{
  "num_hidden_layers": 11,
  "hidden_size": 512,
  "n_experts": 20,
  "experts_per_token": 2,
  "d_expert": 320,
  "d_shared_expert": 0,
  "hidden_act": "squared_relu",
  "moe_layers": [2, 3, 4, 5, 6, 7, 8, 9, 10],
  "router_score": "softmax",
  "normalize_top_k": true,
  "routed_scale": 1.0,
  "balance_loss": 0.000101,
  "balance_bias": true,
  "router_z_loss": 0.001,
  "n_groups": 4,
  "groups_per_token": 1,
  "init_std_router": 0.0101,
  "lr_router": 0.0013,
  "vocab_size": 49100,
  "norm": "rmsnorm",
  "norm_eps": 1e-06,
  "tie_word_embeddings": "early",
  "optimizer": "adamw",
  "learning_rate": 0.00115,
  "beta1": 0.95,
  "beta2": 0.95,
  "batch_tokens": [65536, 131072, 262144],
  "max_seq_len": 512,
  "train_tokens": 538100000,
  "max_steps": 3956,
  "dataset": "wikipedia_en"
}
Below are experts of layer 3 (counted from 0) of a mixture-of-experts language model. Rows are named router (the router's row for the expert), down (a neuron's output weights, with its number) and show model dimensions 256-511. Each number is 128 + 32 x the weight over its row's rms, rounded and kept within 0 to 255. Numbers have three digits each.
Before each expert's rows: a language model's description of what the expert responds to. This comes from a sample of Wikipedia text that the model never trained on.

# expert 0
Description: Sentence-level function words such as a, an, has, have, had, was, first, often opening a clause or preceding a noun phrase.
router:116082120151138100070132098175120135123066173056153125156139145117063062109076150169163112113178149138122112117141126058128156098088078143146131093159147104115051135106163147126146120151138108157107195085196078124153192110138092111133182172026132121174137072105123136129165114147120090151144121100127101159089163098109107100133145199081175140154109181133153123076121082135079101194108103130086089192082153140108121081057119109151099130107152109149154136135132103077091058168145125156111142160092121124138115155117125172120107107103107053084205119131135096178131085143103106149158168169121188149136165144163122143107102099083129073093168118132117152092106168114100130152117090111104114113118103163182112158141106159118186146120107127145168110117104097084116119154125085
down0:142138172076125135104128137111107074113105122179129148128115157139159144155157172176141096196079131083140083140155092154083124201129168141096145132106069112156205139155143124147113142087162123101135155150158151170113097101171160115174117124095129158184139154139133151129164173164122106153110158173143138007001193198153082107098168152098093096085095136153148154122148149130077121124057112131126108130148133126085158119135145104092167119128105154175158126132117061153090102114174158157154202180088137135133112160109134127047135203083140111103216135109129112152135062066146157096121129125082126146165073139148100183134120127104162104119165114086139150118102101063114133047134077142128115152118097159077114161138141163132121145088131104124145095139134132152102151146116123
down1:105153152124162158123087135071172178119172151066167122155109195159147154092088082112115152120141096176091108145102061154136109093132090174121154137074115165072255149078175127187140026119188102159143088110134132127157142182101136114137158098129098083137160165113145155140130162157103236139148148132138191028000096107151174144096169160097128154140118104118079138114141119047101069091113094163104120112123124106138113158118145126136142131139138153163081203116122128100102131136131159109147132103126160123146157134147114071141180110155154213148124139163132086149140111096115157146116126159157154137126168098114103170132122156130141166150114170131111140129134138115119167149056111135061149135110096125171142141122130142201161139101141104129133112191102103129151103064069126
down2:143105063146182158040096115150183134115105122037102112132111135114130129102109149121117142185196144167186135147171082094077138116149090168088106181101095147138103123138069112141112149120104124074153122164144140142070165130208160160090179117149151075134159096175133158162167138148109135120102131129137165127140134147108168061117152081166159118126131103139142111075141192159185151014106143169121156118146114137049121123142171129137128149164133115139132114110135100128151134151052143141121152084127087123112134047130149187121133139131103167082087173138148116147091100149090127152130120108133138120084136141130153079098116151089138148220181102135135154127120100066082057172088091054139138151134126126105061147124152137141170092149162148143159080151120188141143125092205127
down3:085135088126096120147116103107130185159090095118148139067110097105138130111040127168085109116072105158152133094164165186084136137127068167170108243106104123080125148097127140128137070152079093100070106103130161066149103122144088170117090164118128156136179155158117106131112160153155088160159133139186177112118152141106120137095153123126122170118062127124113161182093120132180158140122104148106177130147091055105111082111141113040064111174117105181123148076076147157102150146136143152159077121152069141137076106122138144159124109096089179199144161124173147123132173118148150101089120096147111107097133104128151150105065117178155099180088116150167144133112080102105135116085131065083087133107148044084097131214120157134135110107142109139179133145145105169167147132148090
down4:157139118123108119184126086117114136132099159073127166163145184096109074120137166153180160082123170115145175136130152132110134102089166129118163117167104145149255139097115125191071127098128121089120123191124134142162127118160141140104087095126186166164150163053098126104111103072192112056192135142119162059011123125036176168122136132120082078143159075146110116077124176112100074127136179137171121139165153122102077110113088126120141107146182108129151174152173158120153171148142163116158168154125158110149108169150119162149126097144157133118118134152140096109177098142118116087119151174084092146104074128132101156072063122097120141081077138131148037151162149142167162164157089139108074087181113146131189116163073136091134140085169097097117128083077101166137126094104138
down5:165124124131139110126098146179156088131115127091126112173089140121175186152123077107154103144125116128137130138157108121177112136131134118088092125147087134121255105179126106137182099080104156167141125096103114167061105135084096112133118147199162181094140183129131187140113137124214189124115106153091140067013077163154112085143132157176134105143180166175130130075116143124145115141126142097195095102071122227130147130084202092178142128089106096145112150138139155156162091155114119081092134059115107104129128123098120182198068139116131117116178107155106165136132148137119104061069173132134079108097152138103124143155098140158113139124125095129187130084110113110119088135151073135115098162072140133255151150119168129156140088127129129123099158119161115121147116120098185
down6:137140085122202134112092163135095082122115096087159128156146161177115160146122125146122092124141151147084127098131108113104086137128095167142167170105104055149238127075156074117127112128204109099102122184114102116055056079125139136182136097137065077122110178128105075193116123140128200131058152137108141006058153169159140138138099159127085115072106119126092159141115068112114101118034080116117076177193149162107100093116156103145149118125115111118081167118122095135085125103110124148173115098124102143124098135093152122119178127086136135179155106102123120155107129124149130085137142088117107128143140136167148110135146077100152152189167107151130112107167095104148115107118152073106111088089132182152071128134082175093146128110081120136114138063133145140145108090153063
down7:178076174124148111141081153164121139164156198102082083098150105118155117119092105104162142139158108103105082075128117077099152153186172147167070120077148090149148165136103170122150130107093152097219111172106151132100088146176168110129041118172119172113175083133109149121144120067160148195104111146141091071086064100106106109163112107157125110155177139151122099165207163157157151167101153106113137067127106151158163069135126132111128086128117133059094131097152137131115060129098131119163145111143122120148145119124127152132054167169139165129114114164153163116148115134089164086127175120127095145110105132142148105113170124129096117137068119114165134144121057108126140152109125080105055144091139110164089138173116143153105056109204105174142141129133181157143131146111125
down8:134142119102142164134126091082104139062128136159132122119118198157124122162126087125084172171137141198059116079148095157081140124104059139120152116160118167084169151180106105157133078160112076129125068151082116069110138119172176139114166121134121165091123124125172126172205137120152158129184081036062109153080155129150139112126100122109099137147109056129090112098117121091090140135140154156153119116167160128123128130112085171055156167098171163149094115104134085094157136098131165071084119133123174071046129170177125165132171187137150087150113183052063112114066175074119147142174168144139119128168114177120108088112139094190182215061118136075154138185169157126139125140148101146128184094188108172140110145143120153166141162130166057114103138178127131105128123169123098
down9:130131121104095137177142091128105193098129123125101147139176162105092092160150159124181126141098123137116144127106071085109089130122122137143128134141138094124227190142139133101089076120140123095150107118134086155153109084193041098092133127129086209110101135082109124187143115115097197076133126183131201000001129113179183129134097124072102096134136147132143155165194136140126088169139134128134141142088068123101161081130127192132141091121197172121088151152096136134135153131125114132087134141108152118145141104130119116084169157097146102087163085190174106123082138104152144132107124151137158133138144113107144119121156164102125174159203115138118086164190081177082101075144146128119114111140122078153109123124086118123063098158123126095113136173117128128112143164115073
down10:179168163161050158173121130127151137070138145105131161108130102108075199150163108193180151123099153191137098134131110115065078125125146110133121122137103096134255150076134154188131166084136130094108090068130120092107165163124162137118149155137118098147125153119128125160108085138096163098133144186162111113133109115154126132135088114205119105158085132076121135169135162110199146132201114086134123129100117125147117093100140144113093098115139153166125125169097185146081152148126084158105086135127072102134128154159082141142151108094109113092068127100101171113101153128105104179153134157109126159156173103106083115101122180189135102142134129139076116130147116108190111150100131134090109109145140155126164102172113125128156125075131140136127129085174097122099158128119138
down11:167085156065111108116116101157113144055117091150177087095091088107124137114095003136094159137154108096157170108085171084120130128080153096126153088153134152167147154137096136154079117108118093140093099146096148109099085128119071111142129132138117100130149146087128103151117114109145107144110154122096116054088165143109130042132095112086087157105136163130122161077151102132082161158176164105113157162118038173116100130150148120136147091117123110127113064156198172147135160140105098088121164118151089146136169132103118169150127113137097076181222138169112097105132133119134094092110114113095054101190105121100139142099154079141096103156139161173120132116168106153132109166159129200126192124053123155091175109103112097170114145143105134123116124137099125151158140124163096
down12:108083127145132140136144065131100113120142172114138109138091107153097103150169089063195095093151155119063125097138167159136142118180121124069130086143170208118192122111127139105194069138124153145156103092166176122166125129103112071118117157185111124129175137129134151099151087159136128096120120072112119094010149161096147102113119176076180134079148125076132105175144166089113063125073107080185095076159146102069156147148129114135174097084129116127067101143173134083151105113052183130098119159073126124118187176138112121126114134101143182188149140154158160165148107154098134150134169139138073160079131085097045152068153188176137128181146094090118129138127105123115096116142135164174162130113148103126089125120140140157108156132207136107103125168115144149123134098108145
down13:091161099144142163175117132209087107149149116145102120120151113061093096171119118159125124212143121090054156151117140203148123065227163166082078140130109114086171097113135111099091063108163140147156127121130170160151144108105152082109109149170131139172084129097136172151144181161146148132127141102161136065020121119157118102113119141117107168125164127099113113158173125148113122112099151188181098117210054098154112136098062153163146114129108170136153092103145098094091183078112111135122177099133093099084105147119158161098128172152216173105069101107148131143127070138091171140213125136159135129085107131104152138137109173134185142173148108135116159131121091108089072120117145168143115135091072152153110191138125189143179153190122102087121171147122110117115149075120084
down14:179164124162168108121128039115149117142151133146105123129099152144186108133141101133142129113122105158096176154146175164128192209137124192129113127155115146092255170153134115122094106090095164104130106139132197064147159150141186159147153060124174124144138134144180092134152144139157114161090148156157166044016132118079065192119077155153119134185116090128049163109121196175187121094145165113134101106118123143093157070164113099086114114089065141104145111136125095167113113136133094137138153085084083135090098099133105159092143095164062125144144119177063118204123078160162176086062091108091118127130099104120130105116117174116120159097045088116133108116151171139162153153128131098156137103152148139139115112106109130119161124126164133119075166138115151086097112139118170
down15:108128127127159137145088112113111135152148107159134077112098078095125083157112089133109136100133089114142187168121115095155099153178081118081121159138166221121241190126129156134193125124130127033098092218093193163108109118166099123109092097127093149128138145202053169103139098149136175103140158152160142070000147129135123148097122113110138116144081029116112138171100161106151141165084135110142112151107124174134151096160138152120112118130130113122047162098143191103130140155098131118145109100136110134115119132123133154154104119123161051172120059131195053161120206133158160121086138097092107096077112125089156120146122118135113112121134099101193109119239092134135153154063133113163118178100154122133089102136115109092101091137132129138085124124125139126194152125123098
down16:127096144094117130073095102128118151156141129100158117140126168108165104105175103103150112085114139108053110112119115066118154182121100086154142184128177108120131082169097088139091158114137114110183154122089141132083148119158116078087066167118055161172117131146114134118143124161132129071134127117126123152092164163143186106109103144179117063121178132143114106091136146160175129144111142139161102129123219047138127112148124149112167150099172161127169165096132171096128103108163039094113149152130163166201074099091183070116097143141100096075155113160131148112202090109086118080105127130095214144093106151116093116111124156080167108166137123118114132122117150119155127113140065087128122186142189108129134146133143075074161095094115091108199124164158072126104131142146095
down17:108150090097152183088142136084118135109153139153100116096154112104100110076112145112132187122102165170148079174118111115169150134166143118135114087149150143096124116122089159121145148100123169125132123111188087133126147137179104137106077131128139086181135098120122132087178148110124071109104106098104170092047114096152139106079141139103124105095189086117111102066128131120089121087171157147164175137140091128162174140082153126152112069172161187090153112156104149145081101071095101145076129164118078145148092156105152046129125118178147063145147112147127094166148097121095095169156069109165118132115189172126109151157218134060159075105153127173133100097124057117136122153109134117175088168120087080065152123122107079140135080124130161134130162156076116117123153123099152
down18:171126172097108135148112100131139050085169126171141102154131106095089168165052103164118152128154135173113120087145038107199088120149143152091107231131103136135255188111093118159161099109086115098133140156119135087125155131200083126154151148038109107149157121182144130111154153134184158152055108087168128062029131122113167156101107129162085171141097140113076176186143142137137083180082125110151056134156189093109135100155077143118107136127127163133087141126186130181129124153071127160155106108104086122120131100176132149150111154117215093167133082099153055187131126059079121111153125129155107055129159096131099151147172138139104119111135125119095153084152173109137190198108114105099128149099109134107110097147116097148116110186112191071099120095117134179126140055117126
down19:119075126155143091157080075159155136103114155136109141124083136149086201147122163149171199129094180118148123159155089117175148097117174145069137153087204149137181151159176139062135091144156143110049122141115069150118142194145077143142122154113113144171141153184104138144151104150189135130152158149133117192108196154097104090166084114139166091153119073110161118111087130081107110074112197124119125083133125125158067081163154160099173135052123101069142091172165147103136139119169090091102166091107084155140112114105161172170112157129158097153159094109159068110119157182130113160094152128059094146103129163149125092128143150111065125140127128140157170151113084108104109139084112103216109177136117152196112078138056139137085103109136096109071125207120187101128209139086091
down20:135103078045161168084115149080164153157171102154133124156135135123125097212081098163095116089191174111105143171142136129151184169114111086146142140144105154165199129085123125084141133101139159112113129114113129132137145156073102088116131135140031108125118116131077147072122081166126078135110128155107121077124170152107138125145143136107144063150158091176094170161118110106162135075102175161114122210130130126139144132137073109131111151068118111159099080114139075128164106145163102112164195204176034160144104130152172111153147094097157120186101155143191143081102152177117116093098159148067146100052200120104173116078127174167166110110127134097144153109147124147150079138137101070126132159125162097064095135085142148065139143097151149128146099126109140173157183127172156
down21:134134123140155177152163113139115173119106160145087162117129163154152104137204132136123119113050165119139150122152149121092085141175138152113162147090131085128157154125180129115167137150176117092125133113090119138140157119166163084138145105114123120197139105112153119149203100120135101134138094095135113161167158114101103175091062131167127128082083135090137134115076177149195153116161101111126117109125173118105131107188113167110094134147163123169095082128132108145188115131148128094099084105118141086134087069170094128115149101133109181126091102144126095120059136137193174167125078127143072135135181171139220124070065124134104143182139075089091119127091168120143134112159169143119160122155103166112117123160118100156173142129073123150178088103137115132128121094127144
down22:167075108126147140169098099148135114155117139086113122127144159114159148170120136129120166184145106156125165141124068139123108152177138181168145111109132194155159169117141110113140150110094159143069138183077146099076179148183169043172160156147169140142166117154065150115147131163140140146145105119112048113050099138044084115115156122130119125144168114092074128143108119171119168056120153140114127115081155097096092142127131143152125203138107148175162073113091126159114074088093106148153147141147127125150185101178098167118101161146112131158134135141154126137162206061156166100138149132116112155171135136156170148109171171101080136094162078168058092119100154141147095109081105109172077160130109101171071134061127129162176117047167155161126119088113101111134138141145099
down23:147098126084092108089071152135110126110177095117112150133162145163146191129114126102155158166158123086109115106075173144136156172155105133071133105122155153091221182125147124167150164101088132086160201173172175210120102144136161135157124163140165071133156145136067115087097115115156109107147083151167135075059110144150130081070226103118105134101143081097088106135134111105092134115178157172129141088140119120125168086113122143127057177128101119113163127146126078127136151143135118195214153072128106083121071150086098140160116138099155154061098135137093207137136125130091128128167135132143141077147142070107163171191085182135109097173091100158111150124145109144103096111110122086115105158063116106154136141140136122167136111136165160100136115161106095107131117141117076
down24:056185114103166094155168156174132094120151104169157158106137125078132108135175166135082144138104123078141180100158114157131114136109125153162153137141109084148255113101108053093180165126090129099110118163101108170138088071100159217144118124107177111098152116142109105115097139107127121086093103124128122050082116130145070182119131130153151172107100171166112109114130139091159095170146046183190143137119092139150124146093155082177170158130094133087184152144114143097153116087164197132054151147197093127095128141125140091066112158168102124132100081141109130114030187167187132153085100172106103150168131070161166142185111156172161130147127127163120142102088110138100124126159140196082104108098085167173137117112138101121156145135107146178134178046157101165120110143193085
down25:093173116083155171117132140184166163082084087090118217039096131124186130073072142091154115114017124152112192099185124158129094137134150085126108145133150153122255151120155127134106138100110157096158102106159113161145099163101123135086143138127101133134149153120116144115131153108082163036114122145106079188068054121153148164129071131158161105150132091127083150132100105066118128088134103148134152132153105127107120144073107148105148099183156170138118185086094150124121157127112117174111145151112093112132095092164047133105121064074203167125100113124168091137153131148144166073109107092102098171120134087110139106109096114148139125138136133228156197079159161099128088101238108124108110096158132135067125166151150103099133091160093197158129134125143153103186171088189184
down26:114110039128192100154145140108134111097115158145105140194133110100140139163148167184108185110157130170086134136147166169114109099168150167090152075164099155154255134137104120083173151148121128130152129160107161086088160143111133137086113123160122116126164078097111175071133169105112124190203125072112103120046150118124115089088127144165125122120163059086122140095116142177194159141144114122164150094102123166131093160142154143129107120081195080131107132145122102121114152107099134163106158063170139178138155115130136130085135092154129185134149166154141122055119174154090105071144139158132139100098109119147106152099121074114142181104087178134130196088127174131096147155138139170139058145170127149153165109106131175082108152093145142198142184090147150107156116135131116
down27:151194094173127100131140096104140095135112143116149127072162153105158120146128108127113072113124151166136121156127133188227099155136110135096147119167144091104240144103186115152094085098124161120181128103148174154151193121136110155084102090191222121130118137061168153175159168125122138145166105127130104051033114171116117132173175087155096115111110111165131138118142107068088100194130104107195103172158149104121139196115123155089106123129186085140107109143159117100128140132067151049054121120126137163085126129064139158128115142135125156110126144093105137065198141109141121090137093114151148140186088079131162100137113102169161096174097137092116099168100127059154128132095144112102093109142105163124154125088124113139144136156185187162126151132088140086117116143110143
down28:160095177038183168085106117162205122146110177112122157141151150136166129133097131127167126117190153119108116118114112121079179146161152121090128150155135118152173130122152122118158153123115148131143140145110147140173156069069147152127117180119116092103160117122118057093186152104107140117076124101097158119167170190089051068076114086149128184116156139193137156122096074129163149089173201139093143122102178126133155166160079109050136128127135121093173116161150164099127134111128147132027152137141120096107158074174122123159087174176129187160066137151079077104088120104164162123101133100074068171158109087104133096151123137159108122122129149127113095133062211157131149077192117070152098130112143178118172086147082113081108106076173167078126094094108138118125141127113153
down29:167128088089162111126112147133156217118164152119137140142119106121141164116111092096175139169115138152082195147161151132170129142100096147112079169151131122175219092143112122059182161117142130101103127148150120135133115150114129131193107122095101145134104157138107112084118149111122136142124137156103143048011156100105121070142102139150126147147119111158113108166184107153134162129090142070146120108103196104161046137173080175086121072131147201086136095135123131122089197119117125106117114188184131154122112133158157244137110132116118137142130154152176186132164163191171158117109086124082138151135093130133132173080138145174126097140110161165150066126117146145114111161164168131151140106145160162116181145156114105112102080157138108163070088167134106136172113157111122
down30:135181171108146152168109087134149185127112116138124149103198184142181135150123100123196126149164129151119174133136096118143068155114147122123079159156145142169210139102106070130138114102125134143122146125185076126149113121156044113107131198122117154132167171184104120173087089129146168121155119148159155022000128198084076095127094116079143096092187112133148158176160142131080092065118149085177120134105118143108175166118117139160126089180124128151117104060111133089123192110109181132103161161083135152195087114137130161142162075156188187186149165072114092184115108128133155150125183148096067088118097130117124117092156142124152144161139165134111197143129103111068104145153093177168124129079140126094142104147163085118076102129129187130170092112120115100137159147089070
down31:139172127192155114123092174116149125169113087112143154124172100118138162123122062098066164110169102168072153144164173165042141092154050173112126144091152141149154102160138115116145158124165117149151114127175106154171114085143152146061094176109191089127175113135095109133148128129112146114134086057100129082150107140181183112118139133060138129170144153159120072146127117148052135155144117149083137096132143127163169080149182155013078139168137102168133038130164102098157119141133161095165143107060160162102013072174146146191109070155117135130138133142041110094098214107162153131135127118125089102116129130139167060104114138132161126148107141166101121178092093093132159103131175104181143116112105105117107153136083141193117049122125137116099129113167166099129135113113031
down32:171158129140177175187087180149165171105109194126110070109148122152064142146103131110118139163108127097124124095052115128191133104120119155046109121114102158159191120102127101081144136127165157116120157133138100137127132132091160158134033122169128131147146102160133167089112113121170073123118142146092120152082129178074111096131148113169081115161112091222147151135122126075131048089117148113144136111149128134177142089085143129117142113112160125059134107123104131104125132097064163128135140038096103079087073153120164101119161127128198106071116121087142087168111162195118143137150157110076083168108109077177150144107142144094118138159091102133142099132170075084140037139112144160129110118087166167128108116111104075207149100099124164137060150166125147098187128112134116
down33:115173160120183121139051159148182092118116142104152128140102087183212163117133103138157096142107147156091157169103133097154161138181157123108073152127154154106051106080169154086123155090125085108111118143185138178028126153080120147082112223053089107153159185139061138040153134086097055135125055138157061074082116108149129109163144147111103135135164137127078125142067139150130153148170195180116094129114153102046158117131104046132166098152150146155177068070106138083160160126109093107130127115131101133105128099111153114152066153104079047114122158152116163146187106104097196128139121112107177163154114184158157128125135096081159136126161139158155123177061107073136158130133150118145170153119125104104128169156133083136148107109113117133105155129157105126126142149114125
down34:162136088176172159126124138126161120135196070158065088119077119155139123140131042150083164120114203137072098087118124195127130183113137114132093077181056141144176128156168158099121095083100123162166088054159148202135148136130143096071139108115166143159134202089077146058172111102155144144162168100116164135118069080191143148113082122154087153113159103079156037121128094120184120171122111099104149054119123109114140087090122133102139207110102139115174118140096230126101139097126079086106119142141116088107173102118107080137117119109073129127122091114123151037135098106090225107082144109125120146141110131077130111094129145141105148128138161146106117146135074100109141131187124167179131126083109088115094175108133124099098129164167076160129143102109085146097127067099131
down35:086132190136187095124115122149133175120124132076087111156125130141114159180102091093107145073147110158181111126063120117128098143072089144101162120112137096101180149176092135097164144106121142125116151105140128152155164097083153160154147133150144164146147104115086126116077169127025114125154146184109130021000149083125078197160127124128110193152105177184087140125098139133171087119185110139101101100187139140159115144118125105135107102127163117135150080115116157107137123128149154119187101112165183054173183169124148112101124134127100160128128080100118178126123148122109099163113161117140118161131154138096123143176134091140127081132070103111129127127104121092179121145136138134130156108147145165109103155138112107103119119142171159134160113104171120125151120136133198
down36:139134155111117110153107150122136129112188145115166135057159101114198169180149090116201093127122131120105141158065095108078089070087160171161072160148058070105222191132111131146177140158028117099153127133146174154144127114095143089144154153145126139162114128121099123142195112152141096154173118168167173123074131098129081138074043132176129090136126083179170087189126172143165125128106124108132089113174159125154088135194093122173131132069161104098135179094114070154143102093136142125111127095178133136184130074121152096143099086125120126143115176154151114139108182126142163208137166182122162142211170127134113159186086135073116196180063099164152138110150159154162108108091175162131121096138144143133127122111134119114141159066129154146102075126136109114065107152165126
down37:096160138119128127121176144119152069069121114096187134119188130087079134135067135143114138135117141142126150149117123109098128141136165112087095159140098149092209151172115167122137093146087134147136096124117077127073153195154088123153169199101072165106126130113133133116066121145130144133153157100141104129093168097116134019190109156192116156161143113123095147179131148115119132141140153177128125119172112095156128119192097134101123114117112091138147146105126133109133105130137119112182110119117128146151102148104185140075115166106165097122146111118138118144115114121126176114113120115076135088092143123070121126143123068105142164123103112062160088134071099109085159115076201171145119136123137105149111142119107166063186108079051139074108112124058183160115150095089015
down38:146106189106134115108139092073141109051142114109117169077116150142167112095165150180129113183202072167158120116136118118165122113225133130093131148197131189099198127064130139161121134186104105095104101164084105071123113150130116161091120121184154172140107133122070106195115104182138124137077174185128147151151113135116109076155168165137128141093111113141106161150068130065147160135128072156144131125097131142135084121182068089159158210097125115132094157193112146140169148128154177068165090145177122148121055102102170141104118155154212089161136146156089136144135092188179084159070191120134111109126099116100162124141131109153106148138081137134137119103060200144074157115147102050123084084118163110147163099140155139082159117169156122160085168110112127103180153090122115
down39:172143073083200132121176132134106063141159138113127170055073093138120094143112158152227139147132146212105141141146134099159131119114192136091139118139116112127230114071136098182142137137136125121124160133120108093180170129149123147125097159109128130141153141113118117134137177112132149162116138125118072075054147056124160088043127145140079155130130153127109137134119129137148085090171152106144159087088131123147085114110136116080147139183146122126114092179111083120080041116105139086090067116143083150119205065200120143196116097099088122128129105145168109138137194102050092109122141143129147094116118111117132149120146193149155133124143140103126087083094148141167184178120173165122075109075062123115102121126116132124097120114108139084098132153162133067179160171111140
down40:162096127172143085043138132118153165135098164133126163160186130101176122172153145188157090129144168124091132144128136156057126153136135085155091125197134109154187160090055145079143143116099060112159061147125135127090077136066105119168151194116121151132208164142086194166115106105144133107102089145137063131067100125086153177089177143130126145082141125091103078117093187180147091169104141103087154113126129138116141124111066138118121137168094104163152166071122208125156195168105123098143105098107105110175136087168146137152175147121150101157100127172134170149122118091151109140078156107108169180108188145106113126105143192139152137132146078128120142162127130178122103135096114155134124142111197144152125174116092178106097034190151136131122104085090076166183128123125144
down41:085095144133123095143159126110135185068129107152084106158062107135157169147100133148128124135093099083150076127116111106106160102193089074095083163111104116135127130110139092104166143032045118112096135141171207107140160159092087127088121121103077137122183130133097163150021124127111121143132084142090126076031194110125150121078134122133133145106138158145150091074151098141155078190160171127156106099147122133128139114178118097080128066080117176061143129077137169086121147096161127149122098155184151111112115112151143099144113141142134158182119146163124144102147137128106079091071214126138154144151154180101157104147122122130100140141084158134152194127106148094180156114088171142144101132087085132117074104183140120133137142154155173133145166176175080092186170124145141
down42:165113108186096117064140178096176133108115139164182127164164155133158195162111065129092131166158147075078144099115149126142139117182133138111078147104153119096162064138199143085134106123206138131122107117110115185095149169112103141122195110146192084089118087118095143146129101142149134136165157148123170082098153098123159098230119139104076192203183122107097185113118142132151162132132107159137119151103071121131150053107134193135107188082141124113113147143147064162120103132129114150123117094104128094128137099116119122151118094136132152123129137112120143117130138192104129176143161078164089109113102080106116095134139145098085162189110162100119151060156073111127128156071110113074086114140155088157088107077094145194074133068133136109151092130139136127194144093132145
down43:156109112113125147210090123079116122144191079061112101168119153096110045115120154121150148151156157147139159116080139097165168123185103168119186164101100108152105137137138093142111085099137084094111112109100136151135092154134095091145188137136077128171102169148157085170091136154132106134077082124133122123146140129166108079121139127131056112071085114085092124125094115084112125107131123111154149179216126093099107094061129112157123081150165115087143135235104101138098098096123087117110117204095110079135112147068119135164136186106112134140106106168115102101126087128115112079097172145152141100127121074132128081089133150175122141203140113119134096065097150151119164143158056116182132155132100151103107158176110172072090168082142122084133111116144109099093107082090137
down44:112138148147095141129144145098143128108196160203108139139106142126138130172122067147157070102150103190161120126114153160124118171087136129181077129116133167095255108144143178096106164120074102113148159113135131074138113149130108095098184107131142139087146140154113125108143120133162106135127158175102176088000078176139115151132117093119104114122144136182141158124127077118064134110083099146116082120115149147147173163113137043120145106125140162136146094075130177164098098097194138132199163139118115104106142141136096163155076114110117145167119146115122148115112160125121104089161119133135100112181185074094112146130132152135153087055106144166165106132129130156158126102131073128104142185144141092135098173115220184142095107144113171157171126157174117095184123129122096
down45:166123038144159130173178149143127124129142055048152136161161152124128105112183115119098146130167113165144104096130084186094113146122074132163156136118167108096255128128144102082115119179141105170108160103121031093131124141126099140148202154116115114141137123126089095185137146162155158145090120138109157042000165085140132130170119139139120163124136137131144083098091083069100161128091089158179146171116141116155132127094161150146083135166115137213116109119172124107112094176121109120094071128147149109165145100111135099108109128138125131139143164111178225181128124076155111131133109112087130099086109131100105151058132151173122139143105082139118119114119155143096156125137146109136157130116088116124087220155126204172115149136120086129133113088087116159137067085156083
down46:129098132091084132196131105087079152115138168145127127116132113128145118157136148128152147159128091107142109130142120098132116164154108087144170126120122109172255149134152122145147146194117144125104139104095115087150116095132144081145087093144171154127079137156074074134117108132192172104063100118101109038000151092142174137112097124138146170152136142146092109115126084169100123123184183157129110097187144121115115133187162147159149137097146131096130129129145093144118152095175080137155117119119159154126160129122162103108132148112154017118097084105091095079093151072146156120184124228133139061136108102125140166172121075087133071157093093173116095139099108191106144174121136177130178120132131115119081140121145131093178133122060153142081108103177095093068123181101091
down47:138173096103170144173122111122188157104091223137095138162160105165111105120088106088168196135088125137127168114151112108125203152123135170108119126139104142072206163117140169089114105179102107178078184139138102148132109168064100149073133210070102074074172127144145131110156155094125116148109141170120132000003129076125105065132163088143140121122067160134121161139144125115180072128134168130116108140108100134151082075115170085083135150148101115109141172079146092200121151142183149080117152154090081130077156137094149112136100153189137112136192077153146105137125085086111080124130103109119085098107100105145087074174129135118105124120093153111103155187137130056091148147097094069144096081123093141065144150183148117176113119132152163113152126133152125107124113095133118
down48:142137089104015130159156076096106098174148073123101135202118126093097107121091090165125140089135148151132136177205118130116098105194106157121096146159129151115152235165065181120199158118151164109074088127127168079133156065107086123125093125115112101092076103203082203174138175105060110125143121113180102107070122119169173085144125106079137147101120106164123124142115132120123126173157129130149136142125139076183158135139108146134145103111179155071108067153122140137160182067179135121131133077133118170179118125153124148140147171147075107149150149077121174087166117161111121109120114045120087119127095153083103079170117140189147115080191107150104114136126108133134198119167083156151105120128146138077071137130145146088124129146194168113093116125148129049194160096170233
down49:106123078169128147165125071127161135141150096117148102150109189189173129084186098176117083125133168122120184112075202174103119155172075097114131103162136081153203113100157102133127128098112185129100093143098153116165185163121054138120165098161212169171147115102107120139165130164125104114164108127111189057000106096089113085122126154090141130121123122157106093071069140101132124138129122068143139180086145085142125140133153105090123173140142162150147161151088062186171121156106202123040092122139118126090113106121107152110145097095186149157111122123145154131135097136159149118107123125121216187140137153156130165154071103146115147127095132150102110127132099128129088144144077128135121088192152140075166133101134151105093123176107129128122111072140125134183108082135134
down50:164138089166122163087169129071089154081164113105143205108113136110185199094164079141094139129192126154124139107110102162127114125153121119105157136171123093149211106161131121202129191127217143156136076136084084097180104114172165140143127192151154149163127145106129161185127164100132102123086104121117071237148068123122127118096123153134198161091101111125176121145145106141057142092144125171150171161157108194175100104085128154116133155175094075137131108134194160086121193145138109101120145139081068128132147101202179142156152159105172116111143154106114152124090153147162155140134147153131114132167129175104108079108130183106091141138107118188119128123121106190168132092136098157152146137115082130128151118069138107115152171167155071091139181162078138143139125125103214
down51:113127076139098120180159110121086120141077174178143183141116090148069139147175143173150103119061161111185119150128089116172077064122200123118136142115129134096255151123119115125172144109189192075118144102084121108141097131143211174182168084157165097174122075125121143073162154140159148122120117114153141127003132078112128183129086068096080093169102132200146160114124159138107122157099149090145120159224130090181100108132162100120086107135098159162140093119043168161165150126173129154140082155115160046126117122157137106107111102163099090124154086129133089115161106167141109196100195088148132130128119141105130106151102110113151144145087135135100161147148102111152091123112115072106123128132073142106109168121168083141093064144124125131141158138181095115159156118123112
down52:160098120139112099151137109076079119155158141019145099169165142121119090141127069100130208113159169054166157099134192085048144111150137148136147198169133093139154130146096115119173175112123100143094139131093142099116128113123158086159096184092125159136147110207148130105176170163163091107110155109146087143147123079195139098103041091173132124111186159156088125133070112213132162107097156106151135117140131125142064129122166118105120179161060128139143064102122116166137114144176134078118097131151125143119168131174179158152106151155128101175118083137132144120138119152125138135144093136125114085117054155121117193114155092153114148141160089217116109133131160101156157141110157149133160158081138193102125150104153110060112143186119074144076169149153148080138149128129118
down53:124134133155196144135075124141133187145160104116160159074144172101137136135141149140149132117148055101154142112138150069139152119138139143104136086147163165097119157134122102153099128123115166088136155112138162188158083153162182113171098102164157102167145128132104098094149127115161171122159126127082141113052163131078093147126168117185078117086076128083137102184101135101113138161100159161133155131213094091110139156129134159184105199077122113089166128112163142092134142141123084112111112086139132149136112164135113169164111149105109145100102171107148111123110138142152119087143119116105122097094139123148183137127141179096156042178107114168070133063134092197134094099192139123149088128149123080153113177134167154154119118143091163198112120154104153173075131111134109